python train.py --hidden_size=256 --n_experts=64 --d_expert=64 --router_score="softmax" --routed_scale=1.0 --balance_bias=true --groups_per_token=3 --lr_router=0.00137 --num_key_value_heads=2 --norm_eps=1e-06 --weight_decay=0.098 --lr_head=0.00912 --max_grad_norm=1.0 --train_tokens=386000000 --max_steps=5890
Below are experts of layer 9 (counted from 0) of a mixture-of-experts language model. Rows are named router (the router's row for the expert), up (a neuron's input weights, with its number) and show model dimensions 0-255. Each number is 128 + 24 x the weight over its row's rms, rounded and kept within 0 to 255. Numbers have three digits each.
After each expert's rows: a language model's description of what the expert responds to. This comes from a sample of Wikipedia text that the model never trained on.

# expert 30
router:172107102116163137134157109140136053160117176118104071143132145126150101110176169092125128116090164132137133130126126087133150173096163117120118125088154151147120152161127176084109135186160166142128148138152136184077131137090124172106154124136109128162185149147144097147150146118158102124138124132142123138131134112122103151127171141111150139137112092126111127102138118127157102101126133146108161139126118114129146132130112141158086109100142131131139083113130117106110124166145156093143086129134131119105130121104109185181123110138124114159166142158109152113156121137091148105117097149088135125127119118145119137132132166131158093135121089141105120099099135106126109111148106143113139077095135147121145131141118081098107131119124079180163123138130142137091127133089115
up1:142112172115116134107127102107165099154104095117144100116137131164141141091087191078106133120130156124122140122144148148096151114152105110124130111104145124064089124082131127105148145147113155116128154145166159149125136187129124144139135100135129157151141104149142139144168118116172165124148110149125181090113124183125121125108151116123129122136132135113113132154133114200118131143111186120118111114129132107112137095111157137137100107097118066151124144163143124156136149076127157078119163132132141131086120107146117141129130088176127139143126107132128128140182102138120131104159141109111159119121113114115140117149110135128109145122157108117122167126103134111138136126116119155085100087117117120124113147066134136106114110167047144098193171143119142128115150150103130
up2:148117120116111118121166107113119144122121138095112123138147142117125097112111167126103134140139169146120140103120136087110169121151115083127134117156133144126084131144162151107106108140138139139131145168150147176141129137123109115083150137115170142128180141113131101134140108106144120169143116121150084140138160148063122108095154110114172115120141131132143115140118152125177110140107134138115140088145110138076098105080162115166112116102130108174144102165103116133072146105088153150115178137144170123102165195118080136141134140120167135131102108151106122145138098092112158157179108140092133112162148124188112149119166129163128128143097092122102138140115177097124105094140106168155127100104090139125142133131106141142114124111087160133151101112130166144139166142115130
up3:138153145142104121144105128082130147150197155129147157140178127101120105124132106106123113127164103142130115122112133161126124094133112132087134164131141120159095126130151118118110121092079152131146152178080135100129151124115194119108120129119140162170119122127121103156101132110142109110148151135116118134105105124103152163093148119098138115143112090119168184169166159163105134117132108137095100100157124098062139097106111143107152091137127151127127097132109146123087147172131091122107140117160107148116143150081084167110151119142146123155160150146097134158125135122139098123135146068105139080137142118170119133137149177116140140133135128137094082081096131104114108117116145141103116151156070104120118158132123118120138093084112129132095140136169121137109117124145092
up4:118182156091095166151088128117123132114114156112089078130137124113147160120156129135086156103080157090182127100139146107123127120112158149147147106115154167065086090116140133118169114139165174154114117167152112167127137121105087113110129130132141139124108123151149097140110097099132099129110142117106146153104159132120104143093137140154147143128164115135094109096128146108179117146093178120122111146142094095088123120171140101112110143116114143148130155117100131087100121083149139125138144111147156110099139114144131120128135134145140091161128123175103126126154139164138106114110158091121125136131110119182101141156146119144099146150114138119064090128112134119179119117078120102104132105151147099168126098109091116118155157138107109183127131094132144126122126117109099
up5:148138178152187129092177168128134102166141100088138134096121101098107148142120139086124158131169126125159102137104159168127168165074162127090128168091117129144126143095111076123130103104156131105099144142135171146107128145103109150119114140151166145135145147125148120130151167130154171107162118134136133125117136133071123149062099127154138168109107113127126143100168176117137121117144102173116104131121130148096153156117082146122122161132139149109107141155101115138155139112106131123144138153108104081108128126153146150157086140123116124123101123106111132156122142137160121126130136154140111112199179109156150127150137160112134117149107137119122129138105133121158121128141098162146104092088146148111158158122086110123110099110157117151156112104130167099090143124110097
It responds to: Table cells and figures

# expert 14
router:141129067123169121144143114155134085131128160093102110139171185112142131085122164095124118070105137136122137107122124085117158136142154120097132151126160150126095162122104144124113093116171142123143143099156140124086126154096103156128138146121119169133179121149174104114147131147144143170130140152145131164144104175114115145135140131114132103137137082074114125110116147129151108114117191137114127118153103138091122079139148146171068112120159103151098114144120137118117146138140137096151143107095114114096137146111147145158155106167165106173152162133108183139134141133142135136139082170122111123146118130161124158118130126118155147146134123144090106122106124087078126118122101104111137138143105176130110170122119128122123120135105146168112126110121206154102132121135109
up1:162095143142096145144098151162062101078156179135129133115146096095086123108115095104117155132116155161070126080122099142104134102113141125180147192144131129139131137130150167115136111171128146144138152129140154127130140145133130110131145123111091191108097142105131123141133127095146123142109122129117129112142098156112143129137095144089131133157104145086133116096101124138132138128123124084117097156137088170092149123122124078164114131120120134129140136117166120124112080156135110112108122137141121124102159114145113109121152165127165129154134143167079152150135133130114166100144157088138139132104178117159088103137156147136141139133134120168144043136117138131107129107104128154119139135169128153149122125107112112112125137104093123128128162109197159105112158105179119
up2:111122126125112112133111166115144135124137163107188142132093107139121130163141138114117152156143170138132094148117137135154123101119152178136132086113117150098145088098093148119144104145087125164099168137096150128137085128131155137179115100136180121095138159158123152153172119134098105129130119137088099117139158109123142105095097097087088161105129144113151100140130127101163147129118099100152128118137203143106085132120122134089137136153123130136209107156073167153126148145137123095166097161187106105127153102125123140141103102119133163099070107161103134106139130125140108130129135103105144135122109094117125068135132151115125129126164144130147141091145133134123154139135080112104105125078125145103118097132134140108097158138128083115137155133128122117105135114150122
up3:125099106126164158094151119211106119132130087087168164135100124118131102072113125153152141158137142130099124133099138135137133114123146128143102180115137136131155099115122099118172124135160127144143153090129115113153113121142108140124169098129130062134095105126126160129114152172166166154176135139105149152068137139118094115087169089116131135108161114167116097136159094160121132132156105138113072140141125151153107110154136088096141141114101113118145139178131103126150152134141141093096092110160113144121143128140140102132120146183115122144151149101122122134112124112127116147128107131124108140125142133150110117132133135075119156135111115114149134134095096121138177125164109148134136099082062158147127113079097130106138138115117170140152094111132148143152109088151095
up4:122136139117143108105115110158099142130152108088138126092132126127153134129148153116133124172198106102103132115096143169140107150142115171131142131159144130127123093131097130164139150149158099117129101136128151152098134093116134117114161139122135097128144141112136096126108117167155110181113148146104166104121158107106144101130137123143097121066115120091118109090093145140116145092118092084092177124158109104111091135159162108089117120118152155101149140126120114153124111100102120149134132133149161155153131149114120103137104132155159197177130100161131161146124127142120113152138165159101129113138170155163139100106147105184109167158059116168126106115125118134104144109143117114154175155127080105108153149115138129115125090116149138116131099108138152091151169139088138
up5:141150114129141097137122127111160117075090098078095115152120153087131146134127141133129124119153169077105093127135118148117123095130146119100132163085152144113135123162095136082098141158148154112154108098138123174123125096110120131171124116094121159134119079155141114130104111162117142099095164104169149155104139136149133174129142111093156114119176115122131092110125131111123127084094159135135128140134127094117138098112191129110108101129151135147087123096146123161099172190143120117142129123143128180125117119134121120146119139164182116150156125111106135151111140140112102101106136140121101090097122132152131132104129147136113179104155134158107114108113148128156118152103128123139218115117106138097101113116141138109149136145065104170145129177139163139097140132121112
It responds to: Year and number digits

# expert 19
router:190091115107166120123149108129113122113157149112135103152123158163122105102133165133087114151104154154140153098072132137141149176099132110135121155126148160155121135128147169086106096144144101150154131144161128164110145169110091137107129124117143116125154128116172147069155147138146123156153091109146127156128162144082130151058131115129157150064109142096089165129128111119139074111117140117120119122186108157094124143131143146176080097098118126142132121152106093128107159143114131134140104146124148129110156149129142141151137148102132091132141138155086140139143095104130160136163114154097095125206139119174088125092125137120147115140121116136110142144114158094120135092130102115118114115100123142132131170098097108117126102102088132131123129103135140159128155113119135
up2:135144112089134122159127145128088101107116124136137113087150122097132100089136107133130097052112122132135114100128101122127130118108123104123132123128112111119116157143128131156147158182179123126125138147131141138114125111112127144104140145138139183173116154094144139099144135096141116175120070112117115113137123104101154145092147139121167099131194111113115132114161137088144118130166125114115132123119167166113081168123142141104140082127104133173167119124103113149104119105123134136126147178117176107142147205106153108127169153138127128172150124117119103116137111110062122073152144122135101108139149139195127168118164110117126132132068101152163115106139157125141172153139153151103142127136128128126135122167096110137118172093147113117119121126098148134148153151149150
up3:128125100159118111122103164114163098124116136149125116118165115171150159129111124108174132118130165134130129130095124152124158185155189143138130097142089102161117130140141113102087115119149153155088156151145114129097149130096140101167140173131118150149110158117148089150128143111067118138122139125137105124082097138190109134101173120100137101165141153103134113133142122142108103086120192115137106132133123122136146136104154135150106149149131088112136141109146113111116152140165168088130117095105116101129137082124165142154128116141129112104156173175122129119137113094102134123107154171116165065168101095151140109109110126148120139140094121137125155135125088127161115109171104126114178089104125092124147173107120131129102124154124138094100137139141126088115136112167099
up4:111109155148099110085117139139134148125110175110135111120116144145167125150136091085101089129118144160101150103097140140109131109155144138178135137177131166146135139149186133099124158162137144116099125121136142141167174095134113126139113118215125124116121105059135137148149094119131106162160110137101121135139096184161159145113116163079116106170159105140117100145132076126136143134166127137144137118122104115134151102099130103146126105142131111098147128112135101151165163160104133088124140100140123127130120172152137136111105088182106139101111140109174118095143115129105129102150084148108130141122138103176149094159131118152130158122098103097149135158127171095129136122135069133158103119125090135099121101106111142142090128162119112138123141129102127162137102114134155
up5:109118127107113105147107123095124147146118103139107152149147116130105118122134117091145102107149131119099139117133124177133146152166118100124164091137141103115165140136144126118108132099103118148101098135114174134123121134104116163104133137149158151130131144160133161120124145104102121130129137116145133174152125145140144155067193159113118173143158096138150148095122167093137127094144159136134151130125164119088138156091140167162132143131086116151140082100088120109087095123134120183147099151139123129117131130151113161116184100128126102129174158141125126095128154124061113129144126090100139089138169133128103176127176130130125095099134121158117076153124124121139132075120188138140093122132113115118127128095123115137137065127127112105178161102075103136102164146151120
up6:129103102121133102130160094144134115120171098095104133150108151098166141085112119138114125080112133125133158121110119150091132146163143082087105103124125130151133077156146121092151130137166131115131129147120136119147109121126162142088146100114162114159161155142146149116134167124122123126098133124108122103162122139107160158133157135093149138138178121141123116183144180122147143158112106147139123096109139108103099127136152124103114113128122129129179131136064141112120169157127114175122125161128114078126130182143123120115121097154079147119196161173086109115129127158125140130110103114118094177102096152114140074103163147145136097121134116140086117133095176109091111135109140160127110113128147147174139129142107119127125155132159154164115137139118170145105101147073152
It responds to: Name-initial pieces

# expert 9
router:182095108145179123149142106132117059124105175082085112113170157142142111106144161096127154117113136142121145140107115101097132161111139106121145175122134174151093123145143142104115105140171139117146150131148151130123133140102121137090136131103128127152205120134134106142143134103169164122161148135142120146133104132119101170129122114114103165107126101093126161112137134160153119110156127111077126111136095120109123086098135126173084111094142085115123115139127130107128126132120171081139102145110140114095136133145115152164131137175134127146171144156105151086136119147130127143132086178153088141146161176165095147128158135124119140140110108141113133144116122084111073131145103135125113131122124192130113134113105134113129139133107134147125122115144215135118126119094103
up0:121119147121142142119135126105148142139122152105110142109120113122174105151174090111124121144141124123156142169112131164171096141168162129146141140144108123141055141117120171149114120107170138105144131178147180134099141111099134112101146100133167137127116108073127109105131103115165129162149161159119078089147133140132102157123114143086081175054104087118126172149112124159140143110146126104128113115143171119102137131105176120149124118133171112110153125100111154110165118095143145102122121120168136132165142174135103145155113128130130164171150133175137124162147140139132101132089129088141119138157122151166064120096156132136113112128111118166127118150110108128121138074134107117151092121117121097148118166125160144091126089116134138123108133085114124116134126117104101
up1:157112114118122095169126089126106156133162069132132093105182126126127152073092124061123100105139140118108136114083128129135157107137155101141111118105150150127120109157160158139175124147156146115144147119112124153115126125118142135111137144086122149155165093136129140123106181146155091121121104138096155140104139151131117161158141111098122114141148101104126174095086090142113107136163134132128104135130099155119126149120104110152123083199124157146139148144130141169119115129163119139118141143127141086096125167106150116144133134181117133158157184120148122122111135103109114147133092137134083146124089141156111115130162118098139120089135096146081125096131136141110158106149096076123139134136096142143130108111120100091147115173128153189072128127134141172145102129112128
up2:120102106132095084139076126079119142122102110110110111107138149114127161126164134157127123141117141173117075121134122157121136133115130146134131153166100120120120139115161121131138153136110125157145125144111098113152122130047167118141124110124129161121122139095119205103163124150123107141130117126107135128115130162107115137104099112119137122126112161092105136142130114131165150133122117106103106122128130156055159125158121150123130125140070167150144153094127188143159118154105124125137101128084095138108108112120110129167147159162102122104148124106147125110122132183119121137130152081144132134107122088144134117110195153106139159137194158114141080145137121139138183123099096097138107120113170163127112124171126129085101136127141102181120138127156082135167090128136136
up3:146151103125141107141144139096117131137116152103130125079127175149114087112110138054141099165112188131145127145120136142140085148157145141116124133092096118145072124127111122160099106102180154100160099105147131132087138153111153153162131116114113169152123107117140107118122149140135132165153128110178153129128094075093117139140095120133112126093105101149122124097114108115122114143115184170111090162150115121112124126119182131123114082119180170138157086137129093144123150138118097132142147122135159142151150112129096141178129121122147119157160122126132158127119108168134156098114099163138099133146136127155128089101187140141141123120141094137105117183110102113142102136101153147101104115136119118117120133146156124089169149142102153157151118065128135142117135167139105
up4:156078124129168130158194086177126120107143092108134120112144167111157109115136176150143139133070155109092120140097098118113141114123117092135129144099139137178125124162123119185116167179134101128129124101138124164124114137138154126116152108165109124117152144101128118125126114091122114159157145126085123143105131152147128125160125151101140131123170071143100129096094089119152099168115123106135118070128101105140140155108111095153123151196113122126116119127146135127116113146152154157138137157124159143130156130125152124171165157161152098151155136164127128109105082089095162166139128139167168113129118153183119159131103141094167112104133118128121096152109171113119161104114092114124151156141116163169129101128157114121118128141137121110092120119108092127129109127125140
It responds to: Year and score digits

# expert 5
router:141093119097143123133121109117151111155121129104112086137150177125141111119120135119104159096109132136129121117097132133106153127117154119132174152148164123146108164126162141110100121175150133172156169084157116145105116125127187165128105165141114143143171089100184118066145170119146129159154118146151126130165158126092135158127122095135146148143124091071124139085139137122153062142143124121116161066151114136144150135088136115162085123103146098152145132139111111108134157133087120143123134159125161109109160137128105155150153124141132118122131149111133138107145093168162166121151130106113107108120119136145112166092148133129141127156120123129068118131105128107087129090153140150126160117111134133138148133107108107101130128129135132125139096070172201131093114134084132
up4:144132117140108139114112126162144128160114111110123121085126126139164110119138121166106131145165126118165127139097154155107158109135207147147123119119110135133125106135121125113140138110133119134101134188120132103116143113120128099139137135095121113152106170178117110143152085094142161152126093170104145110088171113125094099111158144093160101158144140100135185100110105128154132136130129150061102141138125089095086107127100104104107105134154108119142138117142143141137085176140130112142112106131191139147129107083152083138089147144162137164132181125130112126151159147089153126133173126161160124116129126134152108110067105123149179141147088110118138111113101113121138103128129132118143156120125109161070143142086148110158163149136103128100120122164125139118102133073121
up5:105094150100152173146159067163112116128137105084120132125118144111129197085144158102144119145166133125117138086137160167108174162107136127170108156088159117129138177101130151136189142123083141106126168111106118147099092160150118130119141146130142116091110109116109133097137174173099117111151084129115120119162105123133146106165111125127088164099142133143103129129157110123097125110054138111136117119125100134161108120141149131110116139111105090152108163170140126154106148136126124115143114130111120130159129169152120118160105113129136150138122101140098147140119107156135124098134117132093162166156161084130131134109106145132104159118187105111093133117114157122144119132181097149139120118107115161126144122090137134148157114098100095149136110122108109125168159158157152
up6:127122154092143128140132105143134119119127126133138161134114124107161101113128157124103128134180133097126140104122089110192137141109107091097095144117159121159164161147181154132147120106109112135130115113156116140137086110101104158098122114169117104094130078092130157120098126147160120096136187084131086157143134135114096107085151129063138168104085116140103125142161123158119133141132109096163137109141149142114201170114160130178131138107087177160119132139095156127132108166103144143132107088138106100179112131132139144134121150093085101136130125171129150127125130154132122180122141118126110145088165160133113141113162123096163103123149137133131065172139139140123112107144136085129120148134127137115144122114132120122112106149129102166144117118126149115166139121095145
up7:104145098133147166126181115126059119229157115117142136148104123142111131127149150147106115147066159110111150127135105115147116101118140129044109149138172147136122099140116135172121127125093130141116117106154151122138150120127142139115138113140127141133150137159101147149132138085102106126144115132121115147147102171118179146105168149140108118115134154167140096133102112128168118203141101103134140138157110124131180142121091142129133129132120136142137118121100089132136165117178102084133109116140126108126114140115082145112119117142120140131147171148126155134139137117115154141120119097124119089123169134176091142108144169155136094123175081131145122151140148126173107100147148112100091160172096117112118100153101123130126146128114120119129142099142137115103112187141150
up8:138142118061121117138139158085108139153133160098115137162130139131142102107101132071165088137136141147152112096145122120135120122155121135131119104144170144188132108175166134144129140148184157194113131142120107107149137064096162169146111120157108144110129155071147164123105162128136093142174079151114111160142155134127165137076141115149145124134125130122143099162124117133137133166120119127115117118127140132095130150088123145135106131161137120113166152132086124106134136159170134101126120128117131117144141117072096160161121123137115116104090156140109152089116129124123124118077129123110101098098123134128130142150129142133134088110105133131172107116170127135091135080158126064160090123139139150159125142140129101112107109097144112144135094116148140161086128169125100
It responds to: Word-initial single letters

# expert 36
router:152126131097159107103140111154111129102089158122153064142165147091118124114158118110115156146145126136122125095093144148126137159113157140122139125111122164180103146155146118103077100109144143153150176080153178145133110163102124181112139150138149147132136125132176126061127139128139098125145114151145094144115124109117130182064121129135133138107115125119130153138120105124153080103114133125129103116155106138150181115122133150156095145120150119128133112137135141113119126154142191084161103148145140088122165111099115152190120148127186126132128151144114133127151120150091156077142117121124111116125121118141107119102129152080130145137123121149133138149114184096085115099141111146135127129076119149158147103116096076115148111108102112149116112080154136149123144147100110
up1:132123121117157139081135068149120131102140123105157135128145127185133081161133133131099107144120157128128187136131122166131141103135159132139145180132170108169084100131122120125152145137182147144127147099133191128104119081106115153131131138151137139141104112134122123093130148110105137122100137138134134187107137157114147130131114125148120154110073121123167136111061128134133122136111092110094091117155107181165104104094146126127125145133106144136139152100121140152149185165116145115175129141110155122119152133148154145180152131178136105103129115114129100142145121073073129143102153114149129135106128105157095098116162156126110097127129118132141111143075109108115123104148110154098120119124110139116139135123126095107112108050116152147130113135148137151132078112086105
up2:085157104121115130120157132190093106096126091154145125125125147140139142143118107141176153124127114087124111135121141127167136110120132149151121102105126110125126090156138098140114126143181131116119160111144137095117092145207094113150145152188170117125131132173165129109127131111120140136129132116166130117130160120075129167099099162151128107134129139108149156140121104121130072161114168060132105105138119131113101086146124110120135121081168095149124125121124108092121133132141082112149120155113124106115079213133103141162116171144133136098124129163132146132129100124114132139157130125136150127095089096124098145134155091075156116136136129141107140166122153137114160126117077112122098126117095119120138119135099113134122119091085140135149120109146139139150106158074157
up3:128123129125170131129124149132141119122096144102107119099138124106141123104104113154156101150130160074100111096117111112122126139097119114083137102152125111088123141133150135126151093121169124126132169126151154120133123124152142108100154157080144113112161148095160146116114173144110130128127128130121138152150154180123161161126097156117132128127093143116082106111134143142100113127145151069092135104089142123109095157102126071149099107123106105118112148155099164092112141101166154107130113130128179082146131125082160138172155140106124109150139142179107112107120126135179145107143135136166119178119109132122125130070145123126096166169111130173122126112106097124160110125120151118116110117137123082119138135128133142121171145213124141168134084079119146093132123102103090
up4:160148126153129162147109097145114147154095117129135120124117155149097097067120104105134148138122153120127147155117179168158129153132131148111144144098134139127128121134122112132100169123128120157119149129124175107100176083119157163099112129104175171100141162081127129108077104135134134158123153147103130146168134123117095136152096127170101175156111133096144098126124115120073118090101124098162114102121131178172138157161129152146127145143116118103126125104113135153111131108085106113145111143125119125153129143112152130125141114183133157165157124129146099114148101110125097139148104138164149159145133120126087115141158125100119098118149142164149086159103098101112099108125149155117112123107102118139212119155157135131109073071135148131091085120123136132121172118123148
up5:127140151125141135101081134125120126128089104129140083120127112088131099094119152134163115130145132157104121128162136120096126153057142141093148138137098132110099111154121138135148114156135167156155142144156121101107092092124148109117131157134105160083160145091166125111117155145140117160118112138131181110140079111107171152091115151094133120130120107110108158142153102084091031110145135089139174127114150127090107117126128139146114120092173145090135135143106106138055110138113159180147121137136181131113136170149163147128130125119139096169141099106117131127132123137136130097145144121124128135115116115146119136161148127122159138123113121125125144111171153131106122151090145130116112137152115171162176137127085071115153151133113123123124159103090124116114162134174125
It responds to: Words in titles

# expert 8
router:142101084083136110136130122119177148145121144098131123144132176088146101112185156111129138083122122145122145133087127151135149150134145143137125166106141177129095144154131177100079073137140166152122127095128117176095094136090158134120157125122113143129155124124138130127166158099139150142135120157148138149151130141101147121097152099116144135110131121130095129112120102169150120127101141133111149089118113151082140131099104138152102112148126132151115090145109139117075158158101132085165116151124144104094120136110088167168159116148157103143112121142120139118151116141125126126143102158124097133153140103176114166089147149113115132146118117142112105112084159072123113144149127161111157145112096158128142115096114099111105102066119142146182126114114184178087145132106123
up0:147132125112135162092127098101091122171148131182157115131139131152082117163114160129140121118137103156134121133114144149143118100135106131133166164099132093144084155118106110109084153133151135145160156106149155121093144158107148142113117098130109133100123134140129084111133146121113106106156092116102134153129085129110143115092115129122101137091102123110136136153142145101139107131122137149109110125120126195148136128122145146160130207147127129128104115109147131161130163119112133112087127149090138082173186145165130125131193120132132110093101109132164143177102105116089157150156118164117131109154110104173111139150149126135117101131113131131107115162123104128147157146105193133153143128159120199103153138103128107133125084067117089115139125121083111144142100146151132
up1:121098113161163111113113170138153124113140107096106153131150167121153177120121125080114159097161124150107109116126121123135120112113134141115115138098129153106128109076112170114133094150122134096109152121109158172088093101139097118148137065140147150104108117164118145096089142140122187120134163148125110128133144143168145098114086130117129132172145157129132113123083158139117139126098127097125136117112091111137138128105178148140132130132142111134080131124143170134137148117138148119150162100130144154107149095136138077153157157148134141148120125117094112101193124170174167137113152126101085102132149139128115087114125196086148155109155121110106104081116129106129136111170105088129115152144141136171082123114136092143164127179141143140076134133128124111130111132139142
up2:143095116098122118138160113174114124169114124092115093096125103155158138135101142134139167151110134158144114137144145112098145126157105112131174089136118173132150100128198100158116140136131124091130134180171155156183127105130132115120143135120099114126136129118133121127193148089159137122151079099140158159138158096127167148144119111112083153091138136135158129132151160070102119177107117047152117106122102092133126118166146123162125126136140099111156141131159122113136123150158123136155139103081140116123112129102102124126160101146126091089175143098132116133142147164137156126138120138097133137130126126144085136127105083147115135117112138111136081141122165124145113130149094118093094113132119103158132149119114106165127069129135113142166134150106112152134113160111173
up3:124135094165118106110099099140098146111125133128102171167147116133097088147148117074140124144094123181128194099148124138126112131106134171093148092173113131182121100185176135148115141126166123131089111100100119130113152104137178120144116134152101169130117151103128145110100154093123135130138183138212118096144132136130111126154155080084136111136109126136140131134135088106126137145103133149165159110136124163115124126098139137134136113118116066213156086126116075111122157088134120119128115152121143116131115135098132124112156121124111134144170133142138131136157147128121097139075115131134108125102152137156134146098121144173140103153115123144127166149118161120108130127145152129096149114124113103117138124148110133153092131101104123093141134130139139123144089146175111
up4:129122149123151150103147064166115104147150097161101110141217117148127185147120142121152159118091101135118087162085076152111138114141161129112126183148108128111161146098143106152153162172106147133142134158148112132124116123116088129143153104121129096119139147148139174129145141131158145140146096135080126085076133099138157119105118126095128133131094127129134121160113102134128121121139119131096105127146095170137109125118109102109130180079105163094116130141114116147134143151081139143076103121095131090117143134169130137134099127142130130153115156115125139151114080162143149159139178126100138118130142145120142121126081142124095146146113104099103161156099094134135100143146118141116103137130152159159113141087108171119109172126111148145120177130133099130138106121171146
It responds to: Determiners and possessives

# expert 6
router:152084138128156124130155109108159136139134161099117120136161150097145101124159134128130156117116146137103139121110149153147143157127131096125156175091132120136122131103116170119116111130117143149181132108151146132114120119125134146138147161111140140142187101142206142095109136114148136152141116167157126115174146142089142151126096104091146183134148106085128139128125136145165083141140136121107118068180123111126143126103117144174108124130122097145134122153079120099108163129075116101131116154092091118131140125093125150157155116152141102165146146128134168087146090160097135087147124138118100107134167108135141166112140122088146137123110080138105100158105138095128098126130120171126140081130150150118128136111110095067117146150117132137158094106141204133111145136101128
up2:114119145164100111105175140126123106071078138145100125154157125127130139131174142128128112094100104145116215136163166134101135177113142146124117155154092136142132137095104139147143148108122097106124091138157148112171136091119134140105114145122178142118131156148154108119151120131143121110146121114149143105078157120150107090105130146134122149127126141135134110130082121194150109118090113117123146112148098184127074144178110165177137135100160118131120149075177106149130086114147121108174124125094111095138137113113113112140100115149143127117095159153145123109125128138124127136145148096106132125129136092157137138087162148115147157144170137130171140148144129114097132130086064138145109117097129109166119147119145110128114130144123108092124119175145130114083150112102105
up3:152140103135153164132145085137146130143123116107125062139100136083145122098167120114123163140097132201153134136115100142098171097166203117123129169098140144147122190124111171101113114157126142151109147096124117143107075104126143104136117102147133138168096105118111105108111131129147134099144121141170085144136112149159110123167123134175138138160110118153100171104117103147169159111065100109137147113148143145117141099122090129135103133095154148115085164172109140143155153184118124106129130115101152109120098132121145149124116125132112169128097140145124107149156134139176143149130101104106128147134139121149139111086092129116092158139132149101144103090119129115143126099178106140121162159102095148085129105117107130127129145152124089124131138134132165118125148150129133
up4:191122106160140137156179074088140129162133120127140120147117122135099127094124132066144109134152115137122143138149114167170128129117139151115136152149134138188116160110115195168128099079107150063170110130123197155128106118141116128100123133148122133172135135093142142122121143139129117136141095155100116101104102134154122142130140140125098135142120094128110113176140164149114111069115177153143141113097156142135164134090107104166147136125151163130103128146135131138100143140131128126131133110123090136147132117125113161167141091131100127132129141169142193114128125154139096162126127161116123130154121093125111101105175121155148093109155120142144091115135153125120099082186125125164085116119115139145146097134132131135070144120117086169136116134126119136095126133139107
up5:089137144127104129147115134082147153112103151128068132124097140140128131114135139095144156157124126115157144114168122139146139170097133118165161130113134110162090150117149123106129127137109120135149128135123170132109115153102131092101087148155150125114127099092143157139125128144104070182140166125101172104154143141076097141094132101149108121090142132153136123116133148103140132094130158173082113110096115133160132128138148134143116113130107094125136101148142118151151147117090114112141137137149120135098132108132114139172151109122148132144098143130155124122147106168166097147128153113108130180165150100117094134112161140150106122152138170103084123159133149116110161107128133116184093083064163138126142142141165132142117162127077115146179090158119098141123186085080148
up6:120091148131143138113143137111145114142124113116088125180100139134106136121116142088138136108159128151142157095144157143154160141083145112115117106103117116106141099131145106111158122217114119127072158147164117146098108135112146145149102147137180151124123149084123113174111132099111114133122129086160111122093113099143155193128141143164136129151123118129110121100165114102121131125085138100155134088101125133142160112087117116141133159116097107118163152192132128104144133157096141135130137092127118108096128115078145164119125118108104107131125125168155094113159134119106156156086131105116117087134117140121089172142146124118082158153141131131128089161101129120121095167137112144165121111139108080107172091121120153117082083122137116094140143102084155119130115160151153
It responds to: Word-initial lowercase pieces

# expert 52
router:168151121115162133119151122172136101124111150132127105183139151139133120100172152129091124152122136125089159138065131139133162117098153099140107142108146171160110160149110108085092107130163143141159175106179153166102140165105152112120182136119129125152180143146163096133144137126175137137141112153159098169144140144127101130114142134130174127126120105118130183086126126111146095106129137127097132089155110116126122108159134137110044130096158138158124107167147123106115104150133162086145117145110150145120173090121126121152112128120161116113128141140111139159151090099109163099142150119115161100139121100114097143122091141134137131150128114114107116113107157073097112132121114138116130130083111166145137105130099080132130093111107121142149112126120171128132164139100155
up3:108114147086141123193147150168087084124136091101096154108114127135140130124120200143093123138116149163122143123127146134144156130135112117145163152128143121132132117152142145112181171135112126091099129193129134105137057167133164134138125116133109144141145120128112116155115131153162110119145142126133141151154170167141135121107074142140138129135121157109106115147133146135081112126103093091139139092128125131123105120112142111122078166101125153061155150122110123154127131131139139128134151116127112150151136122153095115128131145109116125130134164099109092099127066093135122102118123133107110113154170096150146095139118140113152134089185149147143119075180131113112114083124094106100104140140080121141123127150151116121071169169154146105098096122130152134146142149155152
up4:163100099129113136146152128123130103126161119120098111087123166142160133134135117143094145106100125156117150139146139109123157144123099103114148130113128138106127100153109138098113085124108112132148148123121124132127081164128172134133107143158153133126133115189162151097132130103127127107106074126108114124128106116126127112149152059132089136161090114123122187138142164150158104134154094143119152115113204143137133112123148127124100102138169117126110187124138116139143135135127143136122163162072140076106069156157134146154140054147103132137158081159122141108131097109133135121124107170118139157137124170124130053107133122123171107143135112131084144137135112112123127161113094180131085134137122155153126144117092155146141107143153119113086136165128145142124103173113126
up5:135095111127131127153171136127115095151108104163144124091142162134113121153169145106154142094098133143160107108127083133095116117150122182129156162123106107143087155141153138103123124149138156137128092072156141105119088173128132131140133128139129139135128141127128118109161140107118129129141124118147178084125119122139132169104106162131118175139118125125106131090126115087119096189099131118055108122155078148139152116113147103137145095091148125104145113122093125140133122148134158108121152106121119150083126139164122158130132170132117135079117150145085139139152110083105125102160131110108136120127105117172065096114139079083120109166107157163150160161110128131156120093094094108144123134150108115150110124123102096084145151151087128103129171135140104100119169149150143
up6:129141136129157129131135126162147156103109141130125142093137137147164115147130100149115102100134101102156119151083095179166088127137154124108117144086135115171099106137147115120137158107123140099135103106155141110106125141117132117126138132100158142128124107135157070080176094131130152133144157162102172140137110139115131109102153160130129086134117167120147141073134143096152075139128113131147094099146118116149117116096119105118100163115140165129128102130103132169097144150132116146113106172160161118139155134092143126144119121090137156153139139168141125109133094128114141130121106123100185118110136117120123164084134183122143163146112105135164073202089155110097124164123161137103129151129104122127150157140129118117144138112120142136098034113107133161083102116109148
up7:138169111151158113128146171115123120122139156099142122126140124160193117120177197126146138142162152137122129091097131139121125147147143157163171135127122148121120151144115131162149108067137139134103130167115139156125115112124089121146142135134163140123143137108116141100092114116133137126167108127098128104108132116179136109099155114094099153124105106149125188160114137143160121144129144132064110108101099120095117128099172127149129143145172081099122110155118099091136151127111128106154080128144085050124114104134133158160129097157093124118112144095105134145122094126117137141109130123117079118131138127156141136146128133090178096105132129138080159114134134126136091101155120125128096085120178152154102160104157150104113098101094126151133132102125142155099084122160115
It responds to: Proper-name head words